From a checkpoint of a small mixture-of-experts model trained on Wikipedia.
Size: 10 layers, width 160, vocabulary 8192, 23.4M parameters.
Training: 412M tokens, 6151 steps.
Below are experts of layer 5 (counted from 0) of a mixture-of-experts language model. Rows are named router (the router's row for the expert), down (a neuron's output weights, with its number) and show model dimensions 0-159. Each number is 500 + 25 x the weight over its row's rms, rounded and kept within 0 to 999. Numbers have three digits each.
After each expert's rows: a language model's description of what the expert responds to. This comes from a sample of Wikipedia text that the model never trained on.

# expert 0
router:518465472472518486481501515470491508499536464499469488482532507540498542466462547453528529529538469544504492477513493498538513527489459515490481497449496489500533505505454516522487502499511504545474502511475496494477526487456512493497529520501429486518506470498506525515521493549505465486534551466523504545502494478471486498524476519521495492460508495500544511485495530449484550507498522501498489520480448496517519526507524495504525526508526484491465468519546472540481535474489479
down0:488497480515500507521544469456483507485520511524519511459469549508496511522546506560527514477487506501501556481500484496447462520473539489471521495496478506537527533484496526558503507508515547510464494495506522512532481510480508534494468522528544449528501506483520500565479485511478482472475478511533506499503509477518479479509509537512505485513532492521482476492517484513516529445530486455494484507564470472484538524558484499529496474486512512502473463514476477504514510493497532
What it handles: Sentence-initial words, name fragments. Sentence-opening In and On, the first piece of capitalised names (Den, Ben, Jer, Bel), en/an fragments, table-divider rows.

# expert 37
router:551478476469523482454509510487465475516527477499511515508538509523494533456490522480541522506536501527511458484519510485523529536485465506490495487490492463531499516534459530484498493504511517514459504527491494467476536483488552492505513526527467503527529450500517522531506463542502446465513514480510481535487513534487488493528472511534462500444501483528536500491491535460475515492493513509502496508469473472519514531502515469543519512522568474517492493508533456527466522486516478
down0:493527503533541543516482518504469495489497491501473463520518506510479515503524480490477514472480491478521481465511478512513450499460511478492509541507527503486525474472489458479501465495521509505479483473509538449497474485512477491476471504455534488504507505442469482492470502533493466524468562488433501535510501524501564495471531542487483485509499506507440515526501546515489478541530486509488506482470461591506487498513529472488475525505505501518505482486513515501531492505475488
What it handles: Personal name parts. Surnames and name pieces after a first name, often in tables or lists, such as Jones, Singh, Hunt, Brown, J-enkinson.

# expert 38
router:528494463468504471459513513507486518486532466507510515515523497551504511473526535507532521511520476531534476455527499513537516539472487495506502471498498469527500526509458523496521491533540536526496511513507500483482521486503501498510490526513447502515498457477531535532504438546500466473519540471519463523499510536476512479514492542521460498486521494514526532466480530454475515484510510530472500493463502469538516523506503479517522534535535501484480491487546459532457514450499477
down0:504498495470540449500531499503490498506488488518471505528440465509444544506506483480536481508494506466508510491444494473508500527495534510495511551482469493537523491465524531542476477461500488496447462502506466518522496472473500533472489523524516464495493485522470493529530485501471490451496542517449496430479504482526517515497510486509502503525459523490494481483541493500546489486545538520503514515484526501496543473528483453545493508505494467513487510498537505518479490504535479
What it handles: K and -sk endings. The letter k and k-heavy pieces, notably Slavic -sk place endings, and names like Mark, Frank, Jack, as in Krasnoyars-k.

# expert 13
router:498470481478516471469502500494469512497516461537492493484514514525486511436491513502548534500507461536524476469542490509545512549456493504470475446492513478517555525530458519492532514524491518530524521517481467488494517506487485472469522498519472492504560485472523498492499492531509475469503520484531478524507498515450487482504489519526493521478513451488526558470500538442474495515498517494506483512498493446498518527512559480516509491505524467508488451507513491519471532501522477
down0:457478526503563518484511514504533494512508480538487517500519545503528469466519463505513513457442514495472520490508520529520534485484521482547464538562502478485502491529492479478465510498515485528505492498536484488499466527479511477497465485514538484521454521546480530493487525537516512482497494502453515476518532455474515521513540527548515496489472482516504501444492472505450468519482511497502485509514491479541526487452548472477494506484490484500489537523520473498468475505493531
What it handles: Colons and separators. Colons after field labels in infoboxes and URLs, such as Elevation:, https:, plus dashes, pipes, equals signs and slashes.

# expert 12
router:502496489494497467485516501478508543475524489521482506489516521513463529464498513447554541525533479514505473462539476496514511517501465497460462478487518473562529522521481553500499507498522514534510519509496497495493512499483509520505508491539492489520493417480526518508527493512498446476519535456524494509527483488493508474540490514540463508474493457522541510479501541473459525532482519504500472530506476477522493515490527467511520491494548469509478500509546456503459491459515479
down1:473571527500485510511487480524499530502479538495533534504525449523521475510474486523576515520459508509489514494493532512473492530553537513503482495490504466483444512505502505535429498499494511488468520520508476508497567512497496511499462511519501490506516491491488474485470473493476464490480490484475492493473529499495504508480541482489478490511493514475467507481498494508529479531505521491497503483453550494502455523493529510545498507526464433532499441535531488486544502481509496
What it handles: Infobox field labels, digits. Field labels in infoboxes and tables (Position, Division, Record, Years active, Total) and single digits in lists and table cells.

# expert 17
router:535486481462505477447494515494478486508522460508509519502531519519496526468498527486519533519538482524508472455529502481520528514487463498490499486488477459521507516521471521499504501498516520519449497524483497477479536485488534475478513527541466494519502458505500512540529450529515458451519523470515478561494491518482485487522477513519466498464495469518536511496490515471470519495492516508499472500462486463513523553518513471558509513510553464519473480494510456527457547490530470
down0:476491513492466498537526468498480540492511522529488472494477484456452496533502483518534490550496517520520494487518514520474457511501530508521524488476529478483517503535500488494502497485522537465497468533494480499496511506469545484497510498479515471537474486474520473535485458519542490445508469511524464492495522527469528513459511537511498506541507459476496491485441469456530527517472526508513498521508497535505466504531487485528550555480469498461537502499492469506487454498476446
What it handles: Personal and institution names. Given names and surnames in lists and tables, and University or School closing an institution name, such as Smith, Mc, Moore.

# expert 11
router:518492470465489488497541510482453519440547484512487506427543502519465549475450546478503517534537482539495488507525465513498508513485476529486469507472486464540525510510488519509510457509506509514516507509480473454479528443478520512498521496540491487540524498474516484480517502532546487496508517484531512517471483480467487469502476534486468509461525467503508527482469495472473533511507518532480466525468464516521500511517525497519521508530510493487473500537487466492485536477514487
down0:454544534539491518508533464523484510469467487455462505524510484509508493500525490503492479494498557543501496510480522451481507485491526537478465516480503506485524521503429522505484457512456485519494487499461523432473530507500520481510478509523475484486507480502511456528508524501507489531499504530526535465478498496471498494514487483519441530495508533512496523502430463544490533446483467490472524472524477497486482461507501447492494492516488500512507517505478531512495527507468485
What it handles: Pronouns and word starts. Subject pronouns he and it starting clauses, plus first pieces of common words such as pract-, Pro-fess-, part, still, well.

# expert 23
router:543476481456490466447507503483474499512521456515505527493533506529509516462509510478537507524555483535508481475512510473540532533490480501482468488506476478529510518526446516497514499520502515518472507514479517481478523487480525471490507510519483495522521462504504495515501455540524473468525506467519476515495504506479479490521464541532457514439489501535530519483463523460452529490491514512494496487476457503509501551522496491549513503515554475516467484491510461521446525479514462
down0:493525484528465479482495509465491524526545487496521482484514568491495474491507527435516518479485460525475478500552511515488488552492502538499495478452517474493516482485451481506532469502529464484522532517522513504456521498515485467475515531539501506490524491528495495468513517461474523510438526491487453549472502515480493496531552497496524483486513491531533509501503485446475490490531542510529503487465492497528532490495538505482507508526497509474488499455491502448492524474536510
What it handles: Title and name words. Words inside song, album and award titles after the, plus surname starts after first names, such as Moon, Sun, Mc.

# expert 22
router:524477468460517503466540486477481507488522486551492491479507505530491532468499515490515521490518474539495496488526503467539538537486463504506487489458486480516533530518443518483498506497515512527513525526488471484499508471497502514486532521550472478514530467456506498479539500513524447468535516488532483534488521509463513486498486527544478508469518443521523501462478514457467521485474544504495493491495479482529513525501525511542534507501530455499501461518525487511459526445544479
down0:527499494499473483513460507496495524511480449497531525495496479509510481517481524470477499531482483528550476498538508519550523484428520538486475491516514521487511508449481469491525458495469508530476506513498520481464513485498481520523520531470504509540507480472499497470469442547483489514519485461506481455470486500515512493544506489483522502497479488487541532473515559539506574485471498508498551523519528509508529495517509511511454501539464489522469487489512501505483508544488461
What it handles: Table cell separators. Pipe characters between cells in sports results and election tables, plus dashes, colons and section equals signs, as in scores and Votes.

# expert 18
router:495496483479507507482533517486486496437520461517511481453537534523453527471449518475522516559515457520499484503544496469522528508479474525476488495439513497515512539501485527522522471494503508515505512504464514477465552462455500506487515479516463495513513467511522505499515498519504486513508527468564495523519500507483506494501505523544481501484530474502506556488469515465493552498526515551457465506471458520503491520508529493506513493535511483483476506544516483514469505480514464
down0:540464529476497471502497474520494496493492500470503548491523467539479564510488521491507531542518537490494512484491491513439502516494525522496468530482503482497430477508515486470531485511533533488510515486542473498535481524512516489480526518490470529481496477479498560516475500464532527448505476477495499492540511481477467497507511483533529473468489485521493452510526511545530491501538469454491478525502539468505506495496474503526496515456456494504471486501524450490475485485537533
What it handles: Common verbs, s- fragments. Auxiliaries and function words in running prose (been, are, not, but), and word pieces after a lone s (s-ect, s-cept-ics).

# expert 28
router:510505494488524481465510498474480491472500479503493525502516511532506520472488507488532529506525489514532463468549499479524523525447453505488471487465509469527510517566430539480502468530506516529505527514485480496502519491498531503479517491520465480555517492493532517529508492517517451474553527488521491558501485503482486499524469518528472522476497474489527504480475525472471521515474521504504477528473456467516498514513529478530511499509543459508468492527497465507476541435522488
down0:494511503509499467524528459515442508412517525496512478483581487517484505496493523502475522472493462502499531501501475518491484520492481477503451513489524518520538530531525495498496470484516494506440509564503493454499516480490547515503472537503551522473494445517511477486520514502500492466486533502499492510491509471477522499525511498473522480464524512437529458503508508476489503496513495485486505476488522513553502468484462541490520493545494507464525507491463498525521513509474485
What it handles: Line-initial list markers. Dash bullets and first capitals at the start of infobox or list lines, such as Website, Succeeded by, Running time, and name initials.

# expert 54
router:499486487487506484482521523473507499476520485536501512479523517536487536447494510464535536530524486504518476463526502491524517545498481511457466488493474459553549520531474578503497499517497508521508511532473475471479556475486514483500525523513482467514527442492515512487519485527520489467515524462517451543479514521491503467527496511512472500461511467493507542477499532483473496483510534501498510512449490500538483515511507504531525513512532460488494489530544450495483515472515474
down1:473492465483490442534476481526481509504501525498518493515482465464545471472482504497497488476504498497491469497542482529523518488479495505513459455520516457504494515475505529545454476483518456470552493530502538484500507502502520464543508487499538512557500549486492462468536483453492544524489529530516506534482475505495525499471496489525494487475510464511503524497462499533511465501509530470518481529504488496489523547534482508469487494497497525490476553538502507483576476507484513
What it handles: Digits inside numbers. Digit groups within dates, scores, ISBNs, percentages and coordinates, such as 198-4, 6-1, 1.92%.

# expert 58
router:558489493465513481458503500493479498507540477499505497497524515543467539448491521464521524504529477538514482481548510483525523512493460503486491483446512484532512505506431549513491498527500503517465515525488492497502530472494534474504501527520486493523498450498506509523516469520496468486521526461542485527504491494482492494518493518533480515486518470542521490463446517474482535523469507524496482534472510480526525515528537476532512510506545479502457478516529461517461544476530470
down1:528516511493519498518484520466511561520506512481536495530522472511463563511502486448504506495492458467545522500507513484500484517460514453484535528468493469522521542522498507492522539478465484478518511468498574533489525495517517486531470474500500486551524507510525537496519485476547529505492494509518490542511503505501519484516545510523494530474453503502527480490493488488525483500519488499513505527513484495451497490466469480492450475488555507486479447483473530467537525479514480
What it handles: Capitalized line starters. Capitalized first tokens at the start of lines or sentences, especially taxonomy labels like Authority, Synonyms, Species, and name beginnings.

# expert 47
router:520472489467509470457495506477501520490535478529493504488511521553501537468484522487522543525532475516515483464518508486513529549498473503453458469488503461532550537516460571506494471528516512513471514552481476487452536477493499479497520533521487468528543456478498514506503473525501480480521512470514450523476490527477490475523507527526490510487517489501512545488493512473484505512502528527500500508472483500521485519512553491533529521503524459492482499540530461520489518477510470
down1:508482490520507497527510499463477493529515506470475517483515463521491506505510502484477439527474493520495499433471453485560440523520458488501490511492492509481504529503510517456496523497484540553500514500478518526491449477509476508493508492452543491499515492496492477465454522517488502496462496447459509476466547507452493486493512534514480516533437490523545510482517500488476503542495515533488508505486477494480488529486520492514468579542508523478500487487489503502520497515520521
What it handles: Digits and numbers. Digits and number pieces in coordinates, years, vote tables and measurements, such as 00 in 78.30000°W, 200 in 2004.

# expert 1
router:528435435478501473462522488489501569480552468520483478471539527502490534459483522479526530529539471512525506465503488487510536530486453522476484473480495476509530551526492504488544458502521506516480525548439500484494512490437525516500522536503484492532519457479529501508522488495500491491509545478504480530488532487481480483514501504512493503487502465489526523481501519486487524492514509545483515502470480506519492515471539488510526495523535496466465472505511478525488511491515483
down0:467511504486518509501453479488457488490502545507514503493492486520515538558510490524512471521522494484475467504487540523457471486525540487464528479539501517481450515458519480465520501453509487509506536486483499487483443512560470500504495511484528488494542497532505473465497495471564455494508551516493527454517513510464504537517479484470522491506470530510512470515511492546484491512500536499520523514531499513519556512541510488507520475488500468532498465535483542473487517495500497
What it handles: Verb endings, following prepositions. Past-tense and -ing verb pieces in narrative biography and history, plus the prepositions after them, such as released, administ-ered, destro-ying, with.

# expert 29
router:512464465479531460481509503443472518477535486536494451480523532519499515471483539462527536540524457512511487472529489500526530532468482521469464500468511483505521526515487518507495478500529511535488525530454491497505492483442534491488540531502451485520521448471512493511529501519524486469522556498513489505484487481462500466522497518510490502480507485499552505483503557488472523503504513509481502527497483511519506522482523463521539498537498491504486432510504491534493545481508475
down0:471497518505476484507482519480481541476499475474519515463508502495471503509502494510499465545553476523501519493550525500492500519519495486507497494487500478516505463522506492445508511537518508525518466454481501508509519508497525486458510457507445458467484493497502505573503506524496501513533531470524517516513522478501554500477494568502544523525514459542543564515528502516488515486488490518442505497449498476492458508481505467478510538507512506481514537534476492535480531488492469
What it handles: Prepositions. Prepositions such as in, of, on, at, from, during, often opening a sentence or clause before the or his.

# expert 55
router:516482497480521474484538495455496506478510480511501496498515503532497524488479516488515493523516497520497483461548473498516535505478486520463463485477504461557506504522478529500514461512500536529522510518492453486485527498471487476457518524524466487506521465497524514512516487523556463501560534475521488552495485514492518485537485547501485542468515485519514511461441504480476508501493525488487513555484477504530494554489524486516543542495526463479482486526522469510447523454502473
down0:553494501446517507483482455518499547538497507521502480478481535508500495512495523529542467509490504507510512449489465497516472498516523472491499520542489506500507487477477502492537532530488518517502481525514453490502536452478499499492550478525491525487465489465500464454503476501536522495455535476481502519505465535536519439519555468482482496513504504418498480489496477498533495509495489504492526465495515507483490471510464536508538510538473524484478497492500488500500538566503519
What it handles: Acronym capital letters. Single capital letters and pieces inside acronyms and abbreviations, such as P-F-WA, AS-E-AN, S-BS, CV-P.

# expert 56
router:496485444482470467498523501506510533462543474530494467480538527502483536485502503478515522522500453513527476482528513516521522519482487511458486488478468477531512517545449544506505487491523501522503548508459502479501537484473486520502515512523481498516542445473535495516540529521510468520518566479537477497495533468492507475510472531501486511490506444528495507471448506481468541511519504516460484499486474489514521491532518466521533505529515481499465501493485480512445515480522475
down0:503476476514477496483507486535490513478523463495498517475507495552498489517481541525521533483496483485522518473493494512496493449516478527508512497459530466501543489520497524482517498516465488456520469518524470498525449509463458514474552475451545502516532527456516527525537514481492494466481529518525510495468552544502506480507488477501494495492482493472507485444481481491541477505525457518517462473483496476486475477487451552548465505526469516517532527510501481480459500474497497
What it handles: Abstract role nouns. Common nouns after the, a or his, often followed by of, such as part, number, role, form, position, end.